config.toml
d_expert = 224
routed_scale = 1.5
num_key_value_heads = 1
attn_scale = 0.125
init_std_qkv = 0.0331
init_std_up = 0.0331
lr_mult_qkv = 0.7
warmup_steps = 200
schedule = "wsd"
decay_fraction = 0.77
decay_shape = "pow"
max_seq_len = 256
Below are experts of layer 6 (counted from 0) of a mixture-of-experts language model. Rows are named router (the router's row for the expert), down (a neuron's output weights, with its number) and show model dimensions 0-255. Each number is 50 + 10 x the weight over its row's rms, rounded and kept within 0 to 99.
After each expert's rows: "raises" lists some tokens whose logits its average output raises strongly, later layers aside. This comes from a sample of Wikipedia text that the model never trained on.

# expert 13
router:37 52 49 58 66 40 62 37 38 46 51 52 34 63 67 57 57 57 71 59 50 48 50 59 59 51 70 55 64 52 28 46 59 48 61 64 39 41 60 36 47 47 31 51 56 49 55 48 44 53 58 39 42 36 45 46 59 56 74 41 53 39 53 48 59 45 45 51 29 29 48 42 40 65 59 49 55 46 36 58 36 47 48 51 36 58 38 47 42 45 72 41 54 49 47 43 41 43 53 52 41 59 53 54 58 51 44 58 49 35 67 54 60 48 42 72 54 74 37 32 56 59 47 57 47 46 55 42 58 56 64 54 35 51 41 55 44 57 50 62 42 47 45 66 61 48 44 62 43 42 66 62 47 66 52 38 54 36 55 55 59 22 64 35 40 43 52 58 39 53 63 48 54 50 36 53 35 48 55 33 56 42 44 46 46 59 51 62 58 27 62 56 35 71 51 51 54 55 57 39 31 62 56 40 53 58 37 53 35 54 57 49 57 53 67 42 42 38 51 47 43 49 52 51 52 58 40 53 57 42 35 47 68 71 55 53 32 41 44 54 38 61 49 78 47 37 59 54 52 58 47 56 54 61 31 41
down0:57 43 49 55 48 48 60 61 47 40 26 39 53 50 54 45 53 43 39 45 43 42 60 58 60 73 56 51 27 47 40 40 29 42 48 54 41 49 80 58 45 41 39 53 43 47 40 43 43 46 56 48 64 49 54 43 29 49 60 45 43 55 52 48 50 52 39 55 40 63 47 51 45 44 56 67 39 38 51 52 68 48 45 59 51 61 56 48 35 41 65 53 48 53 42 40 47 66 52 51 51 53 52 60 40 39 70 35 39 65 49 51 45 62 58 55 44 51 43 64 49 51 52 29 59 40 44 59 41 67 42 58 32 38 63 57 62 55 47 42 62 45 45 58 42 61 42 37 52 77 58 51 47 54 62 58 53 56 47 46 57 56 46 51 78 37 49 50 54 21 41 45 47 50 40 49 60 50 37 51 46 54 55 44 37 42 36 27 68 36 50 51 40 27 67 54 43 29 49 47 30 42 50 53 60 35 51 57 45 65 57 51 62 65 56 42 61 57 51 44 50 65 50 56 56 56 65 58 64 45 39 65 51 49 43 61 32 38 47 49 44 47 81 33 45 47 41 49 58 47 52 55 43 43 45 35
down1:49 43 52 29 46 52 40 55 56 57 42 47 54 58 43 60 29 54 38 37 40 49 59 41 60 35 56 31 70 31 41 55 47 59 60 49 59 53 31 45 40 69 50 55 54 64 33 59 36 50 50 59 40 64 48 61 56 61 48 45 52 49 59 48 32 46 39 39 53 69 53 55 56 57 50 56 54 52 54 51 42 51 45 49 41 32 64 53 72 55 52 62 54 47 54 50 57 42 38 67 48 63 55 42 52 60 53 48 43 46 64 68 38 50 53 60 52 34 53 43 57 48 53 44 42 64 54 56 40 49 55 54 49 35 29 43 58 46 50 45 42 46 58 56 42 52 51 16 49 57 46 53 33 53 47 47 51 44 59 57 59 40 88 48 42 46 51 37 69 50 43 40 53 46 34 43 41 63 59 62 67 36 52 42 40 20 53 57 41 49 43 63 53 39 60 48 38 49 41 38 65 54 72 38 46 53 72 33 57 57 56 40 60 52 31 53 56 54 38 44 37 60 43 60 54 39 27 49 50 33 51 50 44 43 57 43 62 31 54 67 54 57 55 44 62 46 61 49 49 47 46 47 55 45 60 58
down2:51 47 60 34 69 56 56 46 44 59 52 64 50 65 60 43 66 46 39 54 51 48 59 19 22 62 36 46 62 48 69 50 48 45 50 47 55 53 55 65 43 59 60 48 45 57 71 39 42 65 55 58 44 50 42 62 47 51 59 54 39 25 72 50 41 43 46 31 43 41 56 60 49 52 36 60 47 46 57 63 52 59 52 50 42 47 47 45 48 59 54 42 51 60 38 52 41 37 47 33 38 58 53 59 46 62 71 49 44 48 52 66 44 62 64 36 60 40 62 39 56 44 50 44 43 64 48 46 49 51 41 42 48 39 54 47 49 57 52 58 66 49 43 63 45 58 83 44 51 61 46 40 27 57 51 51 41 38 40 49 56 34 47 45 41 35 38 49 61 37 57 56 53 58 40 29 68 45 70 57 43 65 37 55 59 49 41 45 56 52 32 38 42 35 55 43 44 49 43 60 50 50 56 67 49 54 56 21 52 47 60 54 46 69 42 42 62 41 59 54 58 51 48 47 48 54 44 54 45 56 41 60 50 42 48 51 65 50 56 49 66 70 49 67 62 49 54 41 24 50 50 38 40 52 46 35
raises: " However", "\n\n", " Although", " This", " During", " These"

# expert 11
router:32 41 65 56 49 66 47 29 40 46 42 39 41 56 48 76 49 44 52 51 60 52 64 49 56 60 42 53 58 55 37 60 59 56 65 59 37 45 48 51 44 35 37 55 46 48 57 38 44 54 44 60 52 46 58 44 75 45 61 56 46 36 52 43 55 52 47 56 47 32 51 37 69 60 59 51 45 41 62 56 48 58 52 48 55 53 56 51 45 47 50 51 59 38 69 52 38 52 28 61 55 52 59 47 48 54 36 75 51 67 55 56 48 45 63 52 53 40 32 38 52 59 43 41 59 51 63 58 69 53 60 41 55 34 53 61 31 51 55 70 58 39 31 63 46 48 47 57 24 37 65 67 38 60 37 38 60 38 51 32 63 43 49 53 44 51 52 61 53 62 56 61 45 41 54 66 34 61 50 38 55 73 45 60 39 59 32 47 52 53 59 59 45 56 52 44 50 60 64 28 57 69 66 44 40 38 47 37 50 57 64 38 65 41 45 51 48 61 34 37 57 39 32 59 43 46 67 57 42 34 43 55 50 59 43 48 33 51 56 38 46 51 53 42 54 55 64 47 38 57 59 54 47 46 52 51
down0:68 59 55 50 51 40 44 46 58 49 42 33 44 54 69 42 38 39 50 49 46 47 59 59 49 42 43 61 45 35 41 40 35 42 53 41 52 56 65 57 44 44 63 44 60 42 65 52 47 48 48 40 64 29 39 24 31 42 44 52 51 44 47 57 52 50 51 54 39 57 47 41 36 50 52 54 56 26 53 46 46 64 36 47 30 39 51 53 55 43 56 51 27 53 52 44 37 60 41 54 57 46 44 76 47 49 47 37 43 51 52 52 59 43 71 52 69 55 61 69 21 46 34 55 31 64 55 51 51 67 60 47 43 43 51 46 61 66 52 39 54 62 41 44 46 36 61 49 47 52 50 49 41 32 60 62 56 57 56 50 65 58 62 39 56 63 54 56 49 29 52 54 63 46 76 61 42 63 45 35 52 53 57 60 55 47 52 67 32 30 76 52 53 44 61 45 54 58 51 34 71 53 43 52 53 60 40 41 45 62 49 52 50 38 51 46 52 39 68 37 58 48 51 50 40 53 50 53 62 60 22 45 40 35 58 55 40 50 55 62 47 48 49 38 49 62 57 49 48 42 47 39 54 60 56 34
down1:38 48 29 49 49 57 50 51 47 59 48 39 60 36 59 61 59 58 42 51 56 51 44 50 52 63 50 42 72 34 62 59 59 33 42 56 49 39 54 50 53 39 60 46 46 66 11 44 51 60 53 33 48 44 48 61 58 42 45 65 34 51 63 42 46 64 63 56 51 35 58 40 43 58 58 57 49 30 43 60 40 56 41 41 60 50 47 36 31 43 44 55 64 63 59 65 66 56 58 52 64 62 42 56 50 63 48 54 32 59 57 46 66 44 41 74 59 60 61 43 48 64 58 48 34 38 50 53 46 50 59 60 60 53 68 51 44 55 49 48 50 49 45 56 50 44 36 54 32 66 26 66 57 50 41 48 51 44 51 60 43 68 48 45 50 52 47 50 78 65 45 66 47 49 57 42 32 43 33 63 55 41 51 41 41 59 51 51 43 63 43 43 34 29 61 70 53 46 55 37 48 53 58 38 64 46 65 60 44 48 57 62 53 63 46 38 45 48 56 62 44 48 28 54 51 78 49 71 58 49 51 49 39 50 43 52 41 44 52 55 42 50 56 49 47 42 44 48 58 62 49 64 37 56 56 60
down2:44 36 56 53 34 52 51 61 59 52 50 56 53 39 30 57 45 50 51 38 39 54 45 56 38 52 37 63 46 44 55 52 47 63 31 57 47 53 44 43 40 61 22 62 63 56 41 59 58 35 43 63 46 49 59 29 53 50 45 40 59 49 40 58 57 45 47 51 59 47 47 65 69 48 56 63 47 44 56 53 60 54 46 47 36 34 38 59 46 50 42 77 57 43 44 43 53 44 62 48 39 68 49 68 58 50 42 51 47 51 46 55 48 54 36 72 28 37 54 46 43 57 49 51 54 58 52 49 54 37 51 58 66 50 63 68 45 51 50 47 56 46 46 60 59 39 55 31 49 29 71 35 44 49 39 55 45 44 49 47 47 35 56 30 50 43 40 74 55 48 55 39 47 49 60 44 45 42 54 59 45 47 55 44 40 59 52 52 40 59 44 26 35 37 55 53 47 39 38 53 70 49 64 59 41 69 48 53 33 52 47 69 49 61 33 46 47 39 70 63 43 71 40 58 56 45 54 52 36 69 71 47 57 48 54 37 53 36 59 45 63 43 46 76 57 46 67 42 61 44 46 49 51 40 34 60
raises: "?", "=", " ago"

# expert 10
router:39 36 39 42 43 68 60 49 39 46 65 46 56 41 58 53 54 41 56 59 50 57 51 50 49 43 63 48 67 48 53 50 67 59 64 42 39 50 52 44 55 46 42 54 42 35 61 30 49 58 38 47 66 35 41 49 53 57 61 49 50 49 60 64 28 38 47 36 47 47 62 46 51 36 43 46 53 50 53 60 39 57 55 57 42 48 47 38 50 40 57 37 60 35 49 29 41 55 46 33 53 62 54 49 46 44 48 59 38 52 56 40 59 53 37 79 50 49 33 56 52 50 44 42 31 47 37 42 52 61 64 47 40 24 39 50 33 59 42 55 36 58 37 53 47 48 40 58 46 52 69 62 36 63 60 31 63 33 57 47 56 41 54 60 33 38 60 66 67 51 51 49 36 43 49 39 46 42 58 47 64 64 53 55 37 60 47 49 68 33 49 51 45 54 46 40 45 48 59 61 65 63 56 34 67 42 40 41 51 57 49 56 59 62 69 41 40 61 43 52 37 47 49 50 53 68 59 48 51 31 45 58 44 59 36 19 36 40 45 37 44 74 48 57 64 42 47 44 64 60 56 55 54 45 51 43
down0:39 21 63 50 32 37 34 53 59 47 48 48 60 43 47 50 64 51 32 51 50 48 54 43 44 42 57 59 61 51 64 45 60 58 35 40 78 31 63 58 57 24 42 51 55 53 50 35 51 52 47 48 62 41 47 53 50 79 42 36 48 34 57 61 49 47 59 46 50 71 49 63 44 46 38 51 52 53 62 44 43 47 70 60 51 41 54 48 36 70 61 52 43 53 54 42 44 65 45 53 52 51 48 47 53 58 52 46 61 73 31 56 50 54 36 49 53 59 40 54 69 62 47 53 56 60 31 63 50 48 41 49 56 51 47 50 44 50 46 51 35 39 45 48 59 47 48 34 51 36 59 39 37 47 49 50 41 37 40 60 41 32 52 55 62 46 46 49 48 57 59 38 40 31 51 65 31 64 35 46 50 44 53 48 46 54 62 56 39 70 29 55 39 60 32 55 54 63 51 42 46 39 59 51 33 63 53 52 44 49 49 65 55 56 49 63 63 43 40 56 35 45 52 33 39 29 42 57 28 43 44 48 59 45 49 34 48 54 48 41 42 24 51 48 46 68 54 40 49 39 60 55 49 58 63 48
down1:46 50 49 40 50 46 51 56 49 52 58 59 51 68 34 68 48 40 64 59 28 35 37 64 71 38 48 51 40 51 49 53 49 73 37 57 54 55 47 41 58 53 45 53 66 54 49 34 54 37 58 51 46 62 53 45 56 36 37 46 74 48 56 57 48 56 63 62 53 68 56 49 71 49 46 53 53 30 50 41 60 57 70 54 54 44 29 46 60 35 48 39 52 54 57 38 60 58 44 45 48 43 46 51 63 48 53 38 55 69 67 39 46 49 48 33 50 31 57 37 41 70 46 60 75 63 51 72 34 37 47 49 59 49 43 43 46 47 54 65 46 67 36 54 40 45 52 53 48 45 47 44 58 51 53 57 41 41 53 48 45 54 50 42 56 61 53 38 44 35 39 48 38 33 78 66 40 22 45 49 44 55 45 47 54 58 27 38 46 50 56 60 41 49 70 54 57 58 50 55 68 31 40 42 44 60 56 65 51 33 30 42 41 53 43 58 50 38 52 56 40 50 41 48 32 54 39 50 53 43 48 36 63 60 57 48 47 49 58 43 33 49 54 56 48 54 39 60 71 39 52 50 50 49 51 48
down2:56 52 57 43 63 51 44 61 47 55 73 62 58 71 47 48 48 49 42 42 47 29 39 36 54 56 40 58 47 47 59 53 49 52 38 23 37 67 56 51 48 54 53 53 42 53 53 41 53 37 46 33 66 49 57 52 63 36 44 53 42 64 67 66 56 51 27 66 38 59 64 57 46 55 50 45 40 68 63 60 64 50 40 54 55 37 58 54 52 47 51 61 37 51 48 50 50 58 52 44 45 69 51 53 67 43 58 39 58 39 50 57 65 31 49 46 69 35 59 62 67 44 52 64 49 36 49 53 50 49 34 58 42 35 44 59 61 50 75 53 54 53 49 62 56 58 43 47 55 66 58 40 53 56 38 46 55 66 50 41 57 45 45 36 45 65 48 41 45 47 48 70 43 40 30 51 52 34 61 51 55 50 50 56 60 35 60 34 56 44 47 40 67 48 55 63 39 64 63 52 41 59 32 70 33 45 51 65 61 47 44 59 45 59 68 28 58 55 58 63 55 48 48 55 54 42 66 67 50 75 50 52 58 53 53 33 49 39 44 58 46 44 36 51 56 64 52 61 56 50 60 50 46 38 45 40
raises: ".", "n", ",", "ne", "na"

# expert 4
router:49 46 33 60 51 57 65 49 29 46 47 66 44 68 55 49 45 38 46 71 33 57 62 52 44 61 70 36 61 68 62 60 63 67 57 64 41 48 39 60 41 57 39 60 48 46 49 25 37 49 33 51 59 50 62 48 59 47 56 35 65 50 59 62 51 57 40 68 40 52 34 40 57 61 57 61 60 47 45 36 41 48 58 64 45 45 48 42 58 50 54 51 66 40 62 47 56 50 36 52 48 64 40 56 66 38 36 53 51 75 55 39 51 39 51 52 36 59 38 41 43 54 50 41 46 46 63 46 53 63 68 54 31 44 62 51 45 49 52 50 60 43 48 70 50 49 43 61 49 41 66 51 42 50 47 34 65 37 43 44 53 40 71 42 35 54 50 66 62 56 52 54 41 50 48 64 42 34 54 34 63 62 58 45 32 56 49 47 63 47 55 60 59 44 47 35 58 49 52 50 50 63 52 54 48 27 40 39 50 53 77 44 63 51 45 47 47 45 29 49 54 34 56 65 34 47 52 55 54 49 42 42 52 60 40 39 28 49 52 60 54 58 32 34 48 56 55 52 54 52 62 48 58 40 33 48
down0:40 60 56 41 49 61 43 56 52 53 70 60 45 59 34 38 45 31 50 32 45 56 63 56 57 56 63 41 56 59 48 39 42 57 42 60 62 49 40 74 38 44 48 63 55 55 38 54 49 56 45 57 42 51 58 56 60 33 46 48 54 61 50 46 41 45 27 57 61 37 55 40 47 65 55 45 37 62 43 45 43 38 53 61 57 44 66 51 57 26 34 62 46 27 40 51 49 44 60 79 53 56 44 65 56 48 48 43 48 54 45 63 38 50 64 48 52 61 45 47 32 54 52 56 50 42 60 41 31 41 50 50 48 67 50 58 58 55 38 62 52 32 56 57 46 42 62 49 35 44 38 52 46 40 72 49 47 41 60 46 45 49 56 53 46 67 48 42 64 47 47 67 50 65 53 64 56 43 42 48 63 48 58 55 52 41 45 12 48 75 63 40 51 45 50 53 45 54 34 55 44 62 47 44 44 58 35 60 65 45 55 56 46 42 32 38 54 56 16 56 56 60 39 48 53 56 40 54 35 46 42 48 34 56 53 50 45 47 35 49 45 47 36 57 38 65 62 67 34 38 51 49 42 50 45 54
down1:60 38 59 45 42 58 62 71 49 58 46 40 56 55 70 41 42 51 49 58 38 58 64 61 43 43 41 54 43 40 44 54 62 41 49 54 67 59 30 61 56 53 43 58 41 41 58 47 49 48 56 40 61 50 60 47 50 80 67 46 29 38 40 43 48 58 37 36 69 47 43 28 55 44 66 53 57 59 71 48 46 49 49 56 51 59 61 36 53 24 51 42 60 50 50 59 74 64 53 37 44 35 47 46 66 43 41 42 66 54 38 33 55 53 67 56 43 31 51 65 47 34 47 51 49 48 59 57 62 55 38 47 58 46 41 49 58 75 62 50 45 45 42 56 47 34 45 58 48 41 42 49 57 76 58 48 58 45 57 45 42 40 59 50 44 42 53 26 47 72 42 44 37 45 43 43 35 48 48 58 51 46 63 44 37 44 53 50 47 54 57 36 62 67 49 35 57 32 64 40 46 37 72 44 54 60 41 37 51 43 66 37 48 47 57 59 50 38 48 55 43 56 60 59 71 60 50 45 52 55 40 43 43 47 47 60 56 41 45 62 30 54 41 47 54 46 48 58 58 45 43 46 61 52 60 46
down2:48 33 50 52 59 62 34 74 73 53 44 38 73 50 52 46 60 42 42 63 48 44 53 36 58 42 49 46 53 56 60 52 57 36 50 37 54 45 42 54 30 40 65 49 40 32 46 43 49 42 42 40 52 68 46 50 47 27 56 58 41 61 59 47 43 47 50 48 58 50 61 46 45 41 68 64 48 51 59 69 47 45 46 40 44 66 56 52 36 58 41 39 44 72 58 39 53 51 43 63 53 55 51 49 63 64 67 56 55 58 42 59 57 61 41 35 57 43 54 41 41 39 54 47 59 66 32 49 36 56 62 56 20 49 43 46 52 41 46 59 47 54 48 50 34 65 52 43 67 57 43 45 40 39 56 42 58 43 59 56 56 61 55 48 63 48 49 55 43 67 59 67 46 40 70 29 34 52 66 51 45 46 39 43 34 57 60 41 42 52 40 42 59 51 33 56 41 51 46 58 48 76 58 60 52 46 24 44 54 46 71 72 35 46 53 46 66 39 58 36 53 39 64 43 59 38 51 52 53 60 39 44 59 62 53 65 56 59 55 57 54 46 44 37 56 49 46 37 43 55 56 40 35 57 52 49
raises: "|", "ison", "iti"

# expert 12
router:44 50 42 61 51 51 47 43 37 54 41 63 41 47 50 45 50 43 61 62 36 42 51 43 62 54 53 39 58 80 40 58 57 52 55 52 39 41 35 53 56 54 41 51 63 54 45 43 29 53 37 52 47 42 47 17 74 72 74 44 53 54 55 68 44 52 43 54 52 17 28 59 54 54 49 46 51 45 42 54 36 61 50 43 58 66 43 41 52 45 58 38 43 30 64 42 43 39 48 59 48 58 40 54 55 59 43 55 42 44 47 56 48 53 39 59 54 47 46 38 37 49 45 55 36 47 51 51 64 48 64 50 46 46 50 47 42 41 42 56 53 54 39 54 42 36 45 77 46 40 51 60 29 51 53 39 69 42 52 45 59 42 64 54 48 56 38 59 74 51 53 63 41 38 55 50 38 37 54 46 59 62 49 64 50 61 40 54 66 36 55 45 41 51 56 42 53 58 64 40 38 47 57 26 48 48 34 37 26 59 57 40 69 43 49 49 62 52 32 41 46 42 35 45 51 45 59 55 64 43 29 51 57 57 41 43 51 45 59 40 30 63 49 55 54 36 47 55 63 48 64 49 52 34 51 47
down0:51 38 67 67 31 52 48 41 45 41 59 36 64 45 54 44 45 51 52 53 35 73 62 43 46 49 35 43 53 54 62 58 34 58 53 57 64 61 54 61 28 47 56 44 34 64 53 79 51 51 75 49 58 44 61 58 57 54 53 50 44 54 50 41 53 68 43 54 49 53 58 36 60 51 46 39 28 46 46 61 56 49 57 49 41 50 49 53 39 51 58 61 64 55 61 51 54 47 51 48 57 57 54 57 46 76 50 57 35 55 51 55 50 42 60 59 40 41 51 39 35 47 50 51 33 23 47 49 51 38 41 38 45 68 47 63 52 63 44 52 43 40 47 69 53 48 45 50 56 74 35 51 62 32 44 72 50 56 46 53 31 47 49 44 46 65 51 49 37 58 51 58 55 54 57 56 56 52 41 47 31 42 32 55 52 62 66 42 36 64 59 50 50 54 54 59 60 23 50 43 48 70 52 49 53 63 67 59 26 50 39 49 52 39 57 52 55 47 40 41 55 47 56 42 39 49 54 65 52 64 58 29 38 36 50 30 63 52 62 41 50 60 68 52 56 61 33 41 48 53 59 43 45 44 47 55
down1:66 43 50 37 55 69 45 58 53 59 50 57 49 58 57 39 38 48 54 55 58 66 29 56 31 49 43 56 40 31 54 47 47 41 36 35 53 46 44 54 47 45 40 69 45 52 46 64 39 29 46 33 55 71 46 49 39 58 59 43 52 35 46 52 46 46 43 54 47 55 56 62 67 52 52 42 50 53 65 52 29 33 18 63 55 39 50 37 54 44 50 50 47 53 57 41 48 61 61 56 40 41 51 54 63 40 47 42 37 37 35 50 62 49 47 37 71 47 51 69 33 50 53 46 33 71 56 36 39 23 45 45 53 35 49 54 54 54 57 58 59 62 53 63 38 41 44 39 54 37 61 46 52 66 49 51 48 34 36 55 48 39 49 41 61 57 55 56 42 59 47 56 45 67 28 68 50 46 50 45 68 54 61 65 27 64 45 74 46 65 47 56 48 46 45 34 48 42 63 51 45 41 48 50 61 60 40 54 49 50 54 53 46 48 48 42 54 38 36 54 49 68 41 60 57 55 60 61 48 57 58 55 60 69 48 39 44 56 44 59 45 39 50 59 33 44 59 49 53 44 51 64 36 74 56 50
down2:45 43 63 60 36 50 53 66 39 46 57 63 60 52 63 43 30 38 64 52 37 47 74 46 53 56 42 42 24 50 63 55 47 49 47 63 50 38 39 65 49 45 46 39 59 45 41 50 47 49 56 49 60 40 43 50 35 61 76 47 60 44 52 47 28 58 54 48 43 67 42 41 48 58 64 54 46 52 57 66 47 61 45 59 43 59 45 35 62 40 47 50 39 55 41 54 39 48 61 62 44 53 50 47 58 50 62 45 37 70 57 41 66 65 43 43 60 37 44 52 56 36 50 53 41 47 70 48 53 41 50 47 47 62 46 39 51 62 42 59 66 44 42 46 52 45 56 55 59 36 52 40 51 39 61 64 55 58 41 48 58 45 55 58 42 38 39 54 49 62 51 32 60 55 30 56 64 41 42 52 37 46 44 32 51 63 40 75 46 61 56 54 55 42 60 33 51 40 42 46 66 77 52 48 47 60 52 36 36 47 55 60 55 49 53 47 50 53 20 49 59 64 56 29 64 54 43 59 59 51 50 40 38 60 46 64 29 60 47 42 27 44 42 62 58 44 41 51 46 60 47 52 42 31 35 35
raises: " as", " (", " while", "\n\n", " in", " |"

# expert 1
router:58 43 46 38 58 52 59 44 43 59 35 60 36 53 44 52 49 45 71 52 43 56 48 40 42 53 39 57 60 70 45 39 63 45 59 60 46 52 50 55 55 25 39 72 53 56 50 21 39 38 45 45 55 40 58 33 54 56 59 52 56 60 59 58 47 36 48 50 33 35 47 55 48 51 57 49 49 52 51 57 45 52 44 52 35 72 45 37 36 42 50 49 55 31 45 51 52 48 37 47 67 54 62 55 59 45 56 52 45 66 57 53 53 41 33 56 32 38 53 41 43 74 47 50 36 37 53 47 52 34 48 53 45 44 43 52 42 45 54 66 47 54 48 65 47 43 47 37 27 47 61 46 38 67 46 29 59 31 50 34 54 38 66 48 27 66 51 36 50 51 47 41 54 46 48 43 38 50 46 35 52 37 49 36 40 49 38 44 52 42 60 53 61 57 44 33 55 50 46 31 51 37 68 34 53 48 51 47 48 60 52 49 62 43 68 53 52 60 34 37 44 39 45 67 43 40 65 55 45 48 42 65 58 63 45 28 40 30 60 43 41 69 59 62 47 32 59 57 58 46 55 52 67 58 48 44
down0:70 50 47 52 62 70 41 48 49 46 54 47 31 46 57 55 50 55 58 50 52 55 60 47 48 66 31 36 60 41 53 50 61 42 51 69 36 47 39 69 57 52 59 50 56 52 54 59 26 62 38 64 46 53 52 59 63 45 54 66 37 47 47 50 65 58 48 48 47 57 22 69 68 60 54 49 50 41 59 34 59 44 55 48 57 52 81 46 61 30 46 51 57 53 48 59 70 47 63 35 57 42 62 37 38 48 47 46 27 62 54 40 48 41 47 66 42 42 62 56 69 55 44 39 55 52 63 40 49 60 69 60 45 56 57 43 49 42 46 42 60 53 41 47 52 50 59 57 51 75 48 57 45 40 61 55 48 59 65 53 63 41 60 59 53 27 52 39 62 48 58 47 46 34 54 61 46 54 44 51 29 38 43 58 59 42 44 41 49 50 49 60 46 55 47 55 57 48 30 68 51 50 68 41 53 58 66 56 42 41 40 58 57 47 43 28 39 45 51 67 60 35 56 54 48 45 30 48 67 57 26 55 40 42 40 52 51 60 49 54 57 47 39 56 52 49 44 43 59 35 48 47 49 65 43 64
down1:44 57 51 54 54 58 51 58 45 57 57 45 44 35 30 54 48 29 31 64 47 60 48 62 43 70 65 36 37 32 41 62 37 48 33 56 43 57 48 59 43 46 40 46 43 55 55 53 50 45 38 50 59 46 47 54 53 42 57 54 42 59 46 64 42 45 58 55 54 53 71 64 57 49 73 54 47 44 28 43 41 47 53 63 56 43 41 37 60 33 46 49 49 50 55 51 72 45 49 48 39 48 43 64 42 47 55 42 46 40 39 72 40 47 55 47 41 48 51 56 47 45 43 48 69 65 35 79 48 50 48 47 40 32 45 66 39 45 44 53 69 53 38 45 26 55 51 46 54 67 64 54 45 70 67 66 31 65 35 66 51 44 41 49 42 61 47 55 51 45 34 52 38 77 43 53 63 36 60 38 45 31 56 52 43 69 50 65 46 57 46 46 56 45 55 47 56 49 65 52 49 53 62 59 37 51 57 56 54 62 37 42 52 52 59 55 53 59 49 55 41 52 33 54 55 52 54 39 55 38 40 37 28 50 67 43 43 55 33 47 48 58 55 58 49 46 54 58 28 40 34 56 41 53 58 33
down2:47 58 52 59 43 44 57 58 38 49 40 53 49 54 66 59 62 37 59 61 49 69 45 41 52 34 52 40 53 36 51 46 51 44 62 45 56 40 61 53 54 20 54 53 41 40 52 51 37 39 28 53 54 47 46 45 60 50 38 39 54 39 52 66 51 34 54 53 58 59 66 48 60 65 44 43 45 57 73 65 37 37 54 43 46 38 40 33 39 29 48 49 61 44 49 31 60 26 45 53 46 50 47 66 50 47 47 51 31 71 63 48 45 55 35 66 55 35 48 46 38 44 40 34 52 54 48 54 47 40 44 39 52 49 46 45 46 52 54 34 66 49 54 53 61 70 50 42 44 57 45 47 61 66 57 59 50 48 42 65 45 53 47 56 66 36 47 56 57 54 60 50 42 52 45 43 57 38 60 47 52 46 60 52 52 45 57 54 56 65 45 66 50 73 68 54 32 59 62 58 32 52 62 47 65 83 45 57 38 45 35 36 52 42 52 31 76 46 38 54 55 48 60 42 62 41 50 46 43 53 60 60 25 49 65 53 50 45 39 47 50 53 52 52 57 62 32 56 41 33 65 52 55 44 45 47
raises: " her", " both", " his"